Below are experts of layer 2 (counted from 0) of a mixture-of-experts language model. Rows are named router (the router's row for the expert) and show model dimensions 0-127. Each number is 128 + 32 x the weight over its row's rms, rounded and kept within 0 to 255. Numbers have three digits each.
After each expert's rows: a language model's description of what the expert responds to. This comes from a sample of Wikipedia text that the model never trained on.

# expert 62
router:101079147169166142135114151210169066147131147118178142175092107148202153086118087088159132117128112111129158126130121152102143112095144125110164108094091171166161142131070117067146091113136101142138191129170149120206114197122127177102152082126150159142146141200122151149139153141128096104066092134135140115102139092145090190097098118088105125124108098184124107120172091149046130147132
Description: Prepositions and quantifiers. Prepositions, comparatives and quantity words before a noun phrase or number: over, between, including, about, than, two, approximately, roughly.

# expert 10
router:089166154168117152114132150125167132137133103163158154169077169122160138122058093109099182090088084076103175095130104186124163134098150106090137119154127137214168153174095105090185156102146116137151112138149134078121094150164113169087184113170160162139099145150100177155143148100100130132174112154092168103128116113148073151095067137094094093063097089137142105089158101174076150118130
Description: Table separators after numbers. Pipe table cell separators and semicolons following numbers or years in tables and lists, as in 1986–88 | Yorkshire.

# expert 23
router:129149110175106160100100160165166113108149139164135126160129113079175160150093134152167149089097098119148150125094082141098174101118163069118138084165082138158183148174140146112139107099169093111134159178118119041177148149139196135137090086174160155128138140136075131113157184088076085198107097124101189112133089144136071107056154147124115158111116133125148108114166110132053140120100
Description: Sports competition terms. Sports words like season, League, team, Cup, Division, Championship, and the suffix ship in sponsorship, worship, warship.

# expert 27
router:129093109175144155109133129090134084132124141165111151153099160107121179130090095110197174144099096082133103113117100100113130158072140084146146118142109100121127084162111100121134153073194094147153118112191140122167059193130195187101133107153199131143109177109072147161130145106109162143109103170173173103146060077160143121148136152081088109151114105126153135080172097198132127158151
Description: Place and object nouns. Common nouns for places, vehicles and buildings, such as station, car, air, post, church, plus word-start pieces like harm in pharmaceutical.

# expert 8
router:097150169160128133108136137117156117126127098173164168171092185111157138109063091106109165088095081083101167096135096181117164148081160095090127105143131154198164141179087094084178168107145115148149118147145145072127093162164122166086170105167169161154119146149094184167134160120086121147158103155111170106143118113155082145092072140096089107071098083142147095087154108165070159114127
Description: Mixed letters and digits. Diffuse mix: accented letters inside Hungarian and other foreign names (Körös), year digits after 19 or 20, and the after of; weak common theme.

# expert 30
router:090160131137146134128091132111178152143142111120123154205123158114135132112093125116137160100068104088093143141157123150101226210102167112053137092150061114217129094204104099083147145134124114118160148143136147131107112160159150159114179114118179137148091145139107162200107134133092130165149108129092134097123100128143086143086099145119117090091133041122150112076167109145088137136132
Description: Year digits. Single digits inside four-digit years, mostly the 9 after 1 in 19xx, as in 1969, 1950, 2005.

# expert 39
router:125116153155125130098139134115158140149111104197124119208138106099136126094113139135134127098094091093065173073121106177126148186123122092140167108135144143203083138184082133116201125098151140121135202197165107107162156155143142186116141065167141147129129162124075149120085162068111105126156100107152178092140110128133113146105107208123118155095067128120118094081139090141114188138106
Description: Final -a syllables. Syllables ending in a inside or at the end of names and words, such as na in Grenada, ia, ba, ga, va, la.

# expert 28
router:176128127168102169116080131128189071133115118176153104158144147108138131114104127104106195156089135144087145079127094112132169189090126084124126078192155115126111126187123104150139141125156195104166173140182143132163127165126213149096128124113139111153054182140088148180120151105094102145082095145108148089127115136169113162117099127083095122091106090153142140097135088130073146066061
Description: Mid-word syllable pieces. Lowercase syllable fragments inside words, often after prefixes re, sub, con, inter, such as re-uni-ted, inter-fa-ith, re-bu-ked.

# expert 51
router:106146112146135169074085171155198128147091177117150157112083131121174141153086096117149197136124118123140149098126082160115185105049149123132117142160156153135117104138105157077177103069122105170154171121135181102222117173197156104136114082150138106156097148135119146119146158102081107144126111109071184082176082085145131179090112158105096106088129121123168095112115094154123147116112
Description: Sports, competition names. Capitalized first words of competition, team and place names in sports text, such as Super Bowl, Cup, World, Eurovision, USA.

# expert 11
router:175096168157108093117154197184113106144101088125177141137115157100189158144098115087139101144112113076073153085152087112101124152076132134158100129110132175111176091184124081097153112118134138152173135131158163129135113160141126156107181086168134191172145142134093122143106177122086178131147067125109163056178147129153119206092106160098118111143080087168156125104133107145118146071079
Description: Name-initial syllables. Opening syllables of proper names and surnames, often after a colon, hyphen or bar, e.g. Luc(ia), Flo(yd), Fox(boro), Man, York.

# expert 45
router:108096132104148167130090132188163108129108135136143148144095134075189110108154102110105132134120090046114151130107086129102137140115140116148124080131075088154121079157119109121146123100169155195139118143137222115153076171173147175110162092155128116132156169154080132126164155168130146103114115153153109131127127082139114164082060194119135099143139132217165048098174121122121193087119
Description: Clause connectives. Conjunctions and relative words opening a clause, such as and, but, which, that, when, after, while, plus word-initial ex in exhaustion or excited.

# expert 46
router:111144207143138180122158152101212104130113081176188157182140138107137083135131145094177128104097105132118159078137112160114130129139147115105147114163140147163101111150115095112124143113131162187138140176130132070146108160201159204164132089210159118113112112144099143114153143138129092116119104171080121076152141115132086195111135205112101101092125099133142086072167135122102108066160
Description: En dashes and t pieces. En dashes in scores and year ranges, like 3–6 and 1995–1955, plus mid-word t pieces such as Rotary and fortifications.

# expert 36
router:177108134168092208086122139154126149112073157113126150136135139098115126140130114120092193066124063115126163134150077217084178118147147088151121046133120121150180118170083098093138159110124120168120108160185144052126172138107127110146110152154157163155107165148086148128139150082113106135109113156087176108181100068117076149132157136127117115100148112156149101119198114136111099069133
Description: Sports and music stats. Words and numbers in football and music records, such as loan in squad tables, score, album, chart, player, goals.

# expert 14
router:144157127182146162131123166077142126132114101169198146129107136109210107101143083083098124082058101131105153103121086195078213120110160127160140141156111123177141120134117151083192115135166149126101156120147159076146104125159146154071166119188166140157133116149118168214160142083091140106151130115143140102134154070127116112120138154092111124111102111146129053130107113161090153097068
Description: Verbs and infinitive to. Auxiliaries and main verbs right after a subject pronoun (did, would, can, won, was), especially before not, plus infinitival to.

# expert 2
router:118169124191082181128078137119182106145124081130220143154144165065119126127119136136107183057124091072124159129182083136144143205122154111070154079112089117167121152133123116127135126129161114143194105147108145080189135121146139125089130130151135149191101146185125171148087142130117116130095121152103136117134100060153121183122099178062110151110141086122183114140106080128108162117138
Description: Opening quotation marks. Opening quotes and brackets that start titles or quoted phrases, especially song, album and book titles in lists and tables; also apostrophes, dashes, == headings.

# expert 15
router:161099187170139123127110159152133085121132149160128122218100121135121111113100085154097177116091103081057135091124109135127135198144139103096134118166114106184131113254129111094158165141134088153167133134132100083136055150138140184133123076164118189147166145160090157167109143100093147140145095109111115117178128134131115123056113170108134135125066082116138095126162115157112160128092
Description: Word-final y. Final y and -ry, -ty, -dy, -ies endings in names and words, such as Petry, Faculty, Dynamo, Easy, Seychelles.

# expert 16
router:121133144144149142079146104152184128130090132157165188194130177102149108121049115137153161123123106117057169097120063170084169106138150114090117074136080098190128131159106128078154171127149127137131101131169180102122140129181123119092107059182152154152115135127127146132136211100130132132132107132120142117143089105158129159145054190142108153104086089122199086124110142191101126104149
Description: Name-initial capital letters. Single capital letters starting names or initials, often foreign or in tables, such as W in Władysław, J in Jüterbog.

# expert 38
router:156127126138126141120140160106137115105150140191137157139091192131164128136095088138074179069063107073087143103119127190104145146129135097130112129137131178192120163150113086099160161124130117122166151102151157040099119146133140191091158151169191142133128157170092161139129167069121125119128118180085197125129123116138053153061131124096102118107080102141156087100176107156102159081111
Description: Word-final suffixes. Suffix pieces ending a word, mostly plural s, also -ing, -al, -ity, -tion, -ible, -ious: dyestuffs, extensions, animals, cession.

# expert 60
router:136143120145091157088127152109138055169075121136113126146130135058130136090097147124128124109125116075140152065227106157078152121140159094131131091124149165102149165212104100122172122123151121135120130146138107096115120150207133197126112073130138134171159117171096146203097132147105118156088109125098143100224071122169119168110079140140146127110108136180148130123193110140098145094119
Description: Mid-name syllables. Short syllable pieces inside proper names, often Spanish or Arabic, like Al-am-os, Os-am-ah, Rave-end-ran, Mad-on.

# expert 43
router:086160156175128141118117138125170133122133116173168165170092179116155149105062106104098174087097084094105175105125100179121167139095152097090132098153117134204168144171097092086188149098170116140144118141147147078133100160175124184078173113167163153146118144146095174157133150127096129137159100146100177107139126116151071157087064123098089087077102080152158097095154103168075152112129
Description: List and clause joiners. Commas, and, or linking list items or clauses, e.g. healing, femininity; born and raised; keyboards, piano; Erato, 1984.

# expert 24
router:147160114137083119120129118152141117106145129144144160129139161103181132140111154146113156084124076058102140116177116127124144084076171116141160141139115138169095137137115097061131109098184091194175165147151105048104147178146146181114151131219149152163127139124103183129110146118127123164147122144150141132139100076162077122081104200072101071087100035130176096128113106150115165118122
Description: Quotes and parentheses. Quotation marks closing song or work titles and opening parentheses before dates or notes in lists, like "Take Care of Me" or (1895–.

# expert 48
router:172128159181098112067152135138116098130153136159118145149116152098141096065068124131148163097124113141123151181171090172054158161116143105094092076193077153133185119166131079129208121135168097184155157122127093114139098127090123124142120092153129161181116161115101179136133154101134125173117078177143142121169157097184072127148103112136149106140119100100190107111108096173071142099082
Description: Politics and biography nouns. Nouns from politics and biographical infoboxes, such as Party, office, election, constituency, Personal details, Population, government.

# expert 25
router:108104131157147153094136169172204113104099097150207129166117152120129107093126082133124170093110105118103112150144082173099140114137129111135147128125104115213112150161109129124101202115168099186110201112115135129120134134210111171086151086189130136165169134210095132090141146123127066094089125127158141107135161096163119100116123135071101060106120136177146126076163087159098140119119
Description: Prepositions after verbs. Prepositions right after past-tense verbs or nouns, mostly with, by, for, against, between, as in signed with, joined by, challenged for.

# expert 47
router:169129142255072102092113111116166065180123137121165165147147119147164118095130113079118188091108130137138157136175095201093123125138155089122097171154087114188139144186114090110152167164149162119149130134147105093125123130121146109124082134171136198164104153149123147108108162119124118179102088138125148094174140131155072165096117157082108135110083103123114097114143092126126133049095
Description: Table headers and cells. Column headers and cell contents in wiki tables and infobox fields, e.g. Year, Length, Result, Genre, colons, bars, chart numbers.

# expert 19
router:112098163140097156122134177192169113111109110167169127126092151127117140108124131092178117129166106148115121095143092123122156185084176107137211043149120122122140124121151093078139164074154107152149158132143184108118078153151198178061144121130139127196092132145116104125109142114061082164119126101182137104122084106161115106153106134138053108137113125173179127078107120169057155112139
Description: Word-initial prefixes. Opening prefix pieces of longer words such as multi(media), pre(occupying), re, con, un, sub, dis, plus some spaces before a word.

# expert 12
router:113186142154126127153153136109136140147153092185159144165122140134142122125017103125108165131102054059126167116137126142139194130085140122077164091127130148215174112146103113097176156120151121120158121124167150064122107136161097185078194113165184127124080123127092157182146137143107130143158128135096130107114119134159099146126091131115101063093092103145128118099181127169049158123138
Description: Line breaks. Newline tokens ending paragraphs, list items and table rows, often right before section headings like == History == or table lines.

# expert 63
router:090149140140118146121117138138159116162132114151150131176140174127176123107084087098124130112050108132104160130169097173119205134097159123043119077125056119178147129188090106101125143109142122157153140133155112120126120164200172156087128128137148165161132124104079168160089141127095108128163099119136178058138128141147082168094083115102132133040120060149161100097172121168108188130130
Description: Digits in tables. Single digits inside multi-digit numbers, mostly in tables and lists, such as squad numbers, years like 2008, and scores.

# expert 1
router:126146155161124151117104136110144122171136107176160162159092207116139153141074103127112162104059095099085161062161103166121151129087127076123123155167125127194168174168113087093187166112140105171129127154129126069126116165155115167092179120154183159127089143155083168148123164114094107155158119154096181110130120112147070129103084120112099102078099093135122092087154093195060145119119
Description: Sentence ends, short syllables. Sentence-final periods before a new sentence, plus short inner word pieces like im, rim, ig, ip in names (Grimsby, Grimes, Pilgrim).

# expert 26
router:124147179166129164087132149190160132155103117124166139120075125087146140141078106137129217134147120071157143109138086104107162126105153097099129091168115113160119087177096095073148155133149091105167131168116087105145104198123147141131159159143155171189111146183127135192149195094096119133090118148128136118187078129130082164123075105093084118083131121139135117096126104194108123067065
Description: Capitalized word starts. First piece of a capitalized word opening a list field or name, often after - or |: Ac, Re, St, Co, Comp, Area, Chair.

# expert 4
router:132083142160092119125121153084141087115144114144164119208143119091197138099113135140137183131088091089125132086177071136105118229048144089158139065117084145146154153139121116111166154077137138175164141137150182087121122148154156143106163099155139161170069137106081152146134164118132148162084088152124171143093140153178076147083120121091102133142065119167153086113149102158115101139144
Description: Common general nouns. Everyday nouns after the, his, a, such as years, album, family, son, band, century, often followed by of.

# expert 52
router:115141152180119160111149145118182146160151103156125153149095180123131139143087105115123186082089077064118172097129105158125169123102169124097144100118131124215143153172059126079167210107148111114120110128151116082119106145168103177082139120138162175139090135133099195160167133139090151105196122135119136111142070133132087132133066130107093098080116070128153111118191117182084140138130
Description: Space tokens. Standalone space tokens in indented lists, empty table cells, and before numbers or words, as in Season: 2006.

# expert 31
router:092121133158130173120139163117166128128136109179151160157087174120170154098063092106106156099089090075075170119136101184100134156092159094103138100155115133181167165170073102082165140124138142144153127132147132087144099161155144169081165111167171146153094157171111167164160138121094143122163097157109176101146104114150089143074085136093077098080108083156149092092148081177060156078126
Description: Adverbs and -ly suffixes. Adverbs like also, still, often, quickly and -ly endings (hardly, partially, overly), plus scattered digits 1 and 2 inside tables and scores.

# expert 61
router:134142126149156137129032133130133120084145113153141182154137136132102129090061034088158135098132116134127137110152091138143242127110151103100124133142140121117205158169143139109200081088146144148135169149210150093132107131149133173111092125154142183147133163120110164145152176105119168143086089144115128100182136107158129175078112123082105066102134143119151126090090140134108102082152
Description: Markdown table pipes. Pipe characters and ---|--- divider runs in Markdown tables of sports results, rosters and scoreboards, e.g. | Team 1 | Score.

# expert 22
router:139130141148091169103096142169170151112085138142150156114119122106116112092132121138135140124113066094100161056191123120127136127123173123113182140152110095138148129156130099116127145108163151149194115141107174133133094167145106161121151047163178164170098132124110143179172167084111138149141101118132169084174082105145082128139105173111097078101085091186192082051160134191147152055099
Description: Name-starting syllables. First syllables of Romance-style personal and place names and particles like de, du, Val, Mar, El, as in Valentín.

# expert 13
router:144166159169142140139130140110158123138154105162172149141094158137184124126054146066114164085135101089093151141142100165143149219116141107096123135156094122182143123142083095075172132138135099139125127128124147071104083157118122167102148092182142149149079133145056184141200150085117069109167123131133168121156118103118089155110075132108124051114113102147182132081144073183092144112100
Description: Numeric table separators. Spaces, commas, semicolons, pipes and percent signs between numbers in stats tables, election results and census figures, e.g. | 0.29%, 3; 21.

# expert 44
router:136139162123163140109136148114125124118163117167136149194104168136182100110112056110098191114128093072123145128103131171062154127105187095123125091209124131174129169143112113116132149115120068142164137159121136106169113173180166195118152140145138138134072140171109154144103169088102100093129109131152134120142101118136074132059054126065117142057131127131124072127176129157093192091108
Description: The piece se. Middle or final word pieces, above all se and sa, in words and names like Database, Airbase, Prosecutor, Chase; also ize, Force.

# expert 35
router:084131130164141138118132149140161114144124191144166169159143144130185144112105067084126149088117135056120187148126095147100142112134116107143073088120072108163143139162138089104155198113142110135156138140159102114130116155127124202126104112148154127176156128136083147206148125094110131106084108160137147120142094059150064168131112142095158084108122045143156113110185082180049180120150
Description: Prepositions on/in. Prepositions on, in, at, along, especially before dates and places, e.g. Born on 30 December, On July 6, plays in.

# expert 6
router:088093176109103133110111138164143086188133130156139144196100179092146146095097100124103133115083072124116134094210117134124143135141171097159163135117113150129061160147109094132152147065141103168144151139185163097158122163140157129092142139122206133141110149134091121169113133156158138112116075169099161102111110113161143148131072177137088088124114098155109130094097059208129175055077
Description: Name-internal word pieces. Word-initial and mid-word fragments in names and rare words, like epi-sco-pal, Cro-at, Pra-tt, plus byte pieces of Chinese text.

# expert 20
router:084146133126139120089158091139141091114117166141139126181105167120139205091083108130123115115132115092097118146138136168102158175087122135139120155142108134213105089152034101098145117120119125182145137164129122102170081139142106192127138124162147137134162190126148187125157145114132159139138085148133173114123119106141091124106084123099108158038079054184130091084175109200098159146177
Description: Digits in numbers. Later digits inside multi-digit numbers: years (1986), coordinates and decimal degrees, case citations, and table figures, plus the invisible coordinate separator.

# expert 59
router:122113208167138120150107109143120139111110127178150148156123138131154121127086127064154219110095101083087146088115109220114109126110149082082122106183142135164112104157088144093151156122142130143121122160166122108117067130186129222106145090139135155134114139128076159202106170098127117144097087137126121079162140093143131146113112113149129092049111100194177079131133114130129138069121
Description: Single consonant pieces. Single-letter pieces like f, n, k, b, p, c inside foreign names and words, e.g. Nefsi, Nafta, Sofia, Stockfish, Patrik.

# expert 21
router:095131164113138145140139223144121065120122190115176126108109153164201128109085091058126183142112096111154146141101126164090132133097109034105129107148110141151143127172059107095148146108160114148192132101169147093158089177106168178137162106146191127171142185118102184162108132104135128140110085147056098124141106102163111130099120136133084114139123076171159120140130130145096158126106
Description: Directions, comparatives. Direction and degree words after the or a, such as north, south, more, most, other, top, plus topped in building descriptions.

# expert 40
router:131127140108128115125131120155157123130141100178163162150090145138116123133086045089109190130129094021107144090180116159119188117114147131135110134130106168200174148169131114095162143099144063114182125122191157120120116131130125169108141131178139114132137135131128178152161160087084144119133102152137138104106120118140024137091087178096093077081085128123208088107140132157106172113135
Description: Table cell pipes. Pipe separators in Wikipedia tables after text cell contents like names, places, dates, as in Bill Greer | February.

# expert 54
router:158086154107109114086127106191147122186120130128151152154114152144149132110125073088156171081145086112119242120217106160108152160097121098134092112105115161134121099150103098076138176129132102108159114145185128102118088159176134101146207091142168172137132155172100156155108191093057169130128083112135115114189134104178140168106106121137078099121125137139138098091120118174103141118148
Description: Initial capital fragments. Capitalized first pieces of words in infoboxes and tables, such as Phyl in Phylum, B, G, MF, DF, Label.

# expert 57
router:154070132141103113137110137111141027160146184159152172155128144124188163140080148120166149107171065162095160132156110139115160139121150086104164142143121134188118128132077070121194136134162136138136124123160111073121100132114149087086088141159134160142093163162123182077189172092112070115116110148159176109114110053180118184097078150119105135085143091179127107104114096150130128112100
Description: Infobox data labels. Labels, units and symbols in infobox and statistics lists, such as UTC in time-zone lines, %, code, census, number, +.

# expert 17
router:121144138145135092111087191149153128107115157133211163176102150126198195118101058117152111076062103137087159141198132117111119147126160103155134062147163085160149157123098096086185113040109121178149131139140145088182123158142213137114117091129117147121108141161114136113098120111128106136086140108127201111133114143172138145100115152141108111077097154145138089108130142126121182081094
Description: Mid-word suffixes, fri. Middle and final word pieces such as ment, less, tor, ven, and fri in boyfriend, girlfriend, Africa; also words like said, claimed.

# expert 7
router:130094103191175161117129114175139130164092170105148163123114140093144144091104131118139101111141085146120164110126105153092136201116148118155180165164138166117161099123077107066148141049148121157187128134173202093168113126190172155068122086140143149155105198125069115122131157101119079199080128122163149122118118114165134139127114150135072081134064134141139111106136104143087184087132
Description: Verb and noun stems. Content-word stems after to, the, a that take a suffix next, such as accomplish(ments), suppress(ing), support, project, investigate.

# expert 42
router:080171149161115138123137129114163138130150088167153158162089176128154139124051096111087164097076087084101172097113105187137176126096146108081127116144127136204179145173091107081183167109163119130151110144139147069120111142173104179074185113149150154134097137139101178166157148132096136127169113153101175112130122126142077152100068111086107091070108065138137107098153104170081147115127
Description: Definite article "the". The word the (also its, their) after prepositions like of, in, at, plus table-cell pipe separators.

# expert 58
router:151165164157137124041126165120147136100088134157114151123083154075152186126107114144086169089140133148134145115126090236102133106096145090113069132156144128161114111167093088115221124137130144147142157145151144099117111150130139127109075120210196149137110128118137188102189167130082153154117105138100152107136111096128122156031122125135146075073105145145129112083151100122105160146136
Description: Sports and measurement nouns. Event and venue words like Olympic Games, Championships, University, Stadium, plus unit m, km, closing braces and apostrophes.

# expert 5
router:118184160150109132089102131117122106121132147161144125157075136073151128142077106128165174108079118102062149128165076155099140152109134112068138133189106157155132123171130127116179155058124137155173160141166122092107124151123205178103187090132192153133141157154090174133115136127115149120097071139090127108184133127142047123107116152147122046074125130152118138108196111135116171081091
Description: Man/son name endings. Word-final pieces like man, son, an, men, ton ending names and words, e.g. Batman, Hermann, Dayton, consonant; also American.

# expert 3
router:116147167187155165127137134105145140135111117200154147160124190130172139103077105116105142115093110099064166109136106166117154145101159100083099103152142099169162123167112089095201158115124113129149121139135123085124131152159111200101189080165193140131087146134093198167123133099097111173141107147099147110158070126166068146093084127082108122055125092158145095097161133180101166097098
Description: Mid-name letter fragments. Short fragments inside foreign names and the possessive 's, such as il in Vilnius, ol, sk, plus decimal points in table numbers.

# expert 53
router:091166127156119132098104172116123132182167083215146152138086154138161092079090051148089213114098098079128141119187113162127173142123132123122112106139122117166108091140125149117149158082185140213156138124132138078149122170161121162101186085157144149120126134129086181156095145147085167117152125112092136119123122096146064149109106131131082041101102122163149111121166118177090133109123
Description: Sentence ends, pronouns. Sentence-final periods and third-person pronouns he, his, her, she, him in biographies and plot summaries, e.g. made his debut.

# expert 55
router:150146164166136123068122193119125122122129118155126133162116171147164153143102118145127177086075062123104143073109111149096160126070126077132138129140099127185126098172103120107140159076119091138148169110143109044135098186142118181143230072174163169152152159137087185141110152130051096085100104156098188085158147141150087120118120170157127128101112130113132105113182112143121129124125
Description: Word-ending syllables. Final syllable pieces of words and surnames, mainly -ard, -ster, -ley, -ine, -ier, -ville, -ford, as in Leopard, Bungard, divine, marine.

# expert 29
router:109141136170161144104143129148150108096118095173150110181127147106156153129091097109107164073118113075123136117135086155107144162085142087112112135137102164162138119168104102075213116125163102117176171146146143104160070188158142205108190130170159109135106170148128164142179161128112132124154103139103141085119099096149064160123091192091122046115063117139137138121121105187061171105118
Description: Dashes and separators. Dashes, hyphens, semicolons, commas and line breaks joining clauses or list items, e.g. em dash asides, No-Limit, scores separated by semicolons.

# expert 50
router:146094100142082127072107147175157128125089180101151146174111093059120166097066091115150136128138089171142149162176109123055145117127134088079099105123169188108140148191115091102175100085155154143161156146108079117162114133165164142141091138136158171155110165140134162130085176107113160199093106201172112107140136098194149175099087131117122151111129108100180113076155128152121118104135
Description: Infobox field labels. Labels and headings in infoboxes and section titles, plus line breaks: Coordinates, Location, Born, Scientific classification, Personal, History, Population.

# expert 41
router:144128200142146135083134129090144117118147106209140146168115190136167140124116104109151138098120128137081195131146108134072133111101157109119171114101103119186188118153126104128202152113143145146151121182202130095162090135137153174085133045128190156120129129165113132120131129152110125111120122121125084121187126091151099140083127186137148109092050085149165079105112058129083153119074
Description: K/z/h letters in names. Short pieces like k, z, hi, ka, ki, sh inside Slavic, Asian or African names and transliterations, e.g. Panzetta, bez, Pawiak.

# expert 9
router:171102169140109189137019138130126134099141133183140153173087119099187148119086094076125123113147126141077170148093096100143159144099154102131145118136074195147193132146114110129117109081149174164142206127161163098144060199137172125061166121126151128133096129131111127146136159134066085126113106123155132105120068102157089173090147168105117129137102111145134111094116102190108140119112
Description: Sentence openers, LaTeX. Sentence-initial The, This, There, It after a line break or period, and LaTeX backslash commands in math such as \omega, \frac.

# expert 33
router:146092184141145113112090154124165117149107172116161175120095133127167125111145087122171113122125116126089190070109112126095179106093148104168123096154122131125089091113100075028130161111129079163162133167142157138167086211182128165103152091166144165180100154107115180148101168113135119165119150154165104110149054110187133157139132135078068132071073119138156091110105133156120138145107
Description: Word-initial stems. Capitalized or lowercase opening pieces of longer words and names, such as exp in exploration, Arm in Armory, Light in Lighthouse, art, hand.

# expert 56
router:113125128135137157128124178151132086096097103162154162176132187121161156132055113108169129113096080065110169138167091161120153120114155125099108076142091119173136120149096086098131160110135101144141121177191110116115112146168137154054144108157168115124140199171123164162122171114089070140163138128144193104162079101145075181111071117127109081087095089170158125096195105150104131090154
Description: Single capital letters. Lone capital letters in abbreviations, codes and acronyms, often after parentheses or quotes: FS1, JSmol, CNN, 1R, GMMTV, Sverigetopp.

# expert 0
router:065143137137154127114106118128123131129146153173157187163101132124120199119071119144119115096154113134128141159127130144109119099078112106123175134155107139191134182166100118136186155144148069148158174127175106093108101162169144106099086124144147173141112154115117173193143146124137122191153099101113218080137133045116122148105069132091039110120107125156139066049142114149125122114086
Description: Copular and auxiliary verbs. Forms of be and have (is, was, are, has, been), especially in opening definitional sentences like "X is a village in".

# expert 37
router:130127149152138149100107140111205070133155128190162143150151140131137145124114129080144129100079112070132135128165097150117154123132140122124119138130111134255109146179120144101152204146180120170151137134110128109149125155103144143128108113154143148154076123110102172131125147112122145112111119091117133070193091139152032198109104134071057112134042152135146113125150133127119128112144
Description: Colons after labels. Colons and closing parentheses after field labels in lists and infoboxes, such as Coordinates:, Depot:, Cost:, Dragons:, and season labels before results.

# expert 32
router:140138132157148159101066134144113130209122147141149095143038156150157152130109087139141186116137088120103149096139115095096146211105150097143149089156096155138166093140086137133153191123168082126187162139128128079184059138128169115103152074155142121175106150119096163134163152122093117141092128117156149085130144102161101119135149205080107129129075137140191056122136113153095166105163
Description: Concrete common nouns. Common nouns for things, places and institutions after the or a, often before plural s: work, company, land, house, ship, mine, building.

# expert 49
router:066170147149153185098088177160126143104097113152158140138103188137106150097128144105134166101106094100144141056179126131133145160091148107079129111112093096164107153154079118127125173126172078143145115136183170101146105147185141131096134112181141190182109129098103166132177128127113155147054132169165124100123114055139127192107102160122068109109063128162177128100120092201113129109140
Description: Word-start letter pieces. Single opening letters or short clusters of a lowercase word split into pieces (c-rypt, c-ruciform, sp-utter, gr-ant), plus spaces after and or with.

# expert 34
router:110167168150132128081078122154210110128151084150173135198147150105155118093070093124145146117132101082123173123132111138125157143084215105116135049121131155213120116145131078105208146132164161135132134168118117106146104133190205134109147118154128125152100121141102158165132160101100107119128108115158171133161105102155031122099067136138142131102101089137158115093127122147081142114095
Description: Vowel capitals and initials. Vowel capital letters I, A, E, O, U starting words after hyphens, parentheses or quotes, as in anti-Iraq, Islamabad, U.S.

# expert 18
router:119158172142147128138158154123122137123132102123212146147135157087136107055105062140117190100088127125112126133124108145054143156122158086108122103140143109165134171199120114089128131097128088129199156165131153079166121114128129188099124137173160129126087127137106133173172162094141086126160082115154176103163118104120099154066103134144052086110085070134123100124193142155054180144114
Description: Preposition "of". The word of (sometimes for) after nouns of role, title or part, as in Commander of, species of, Secretary of.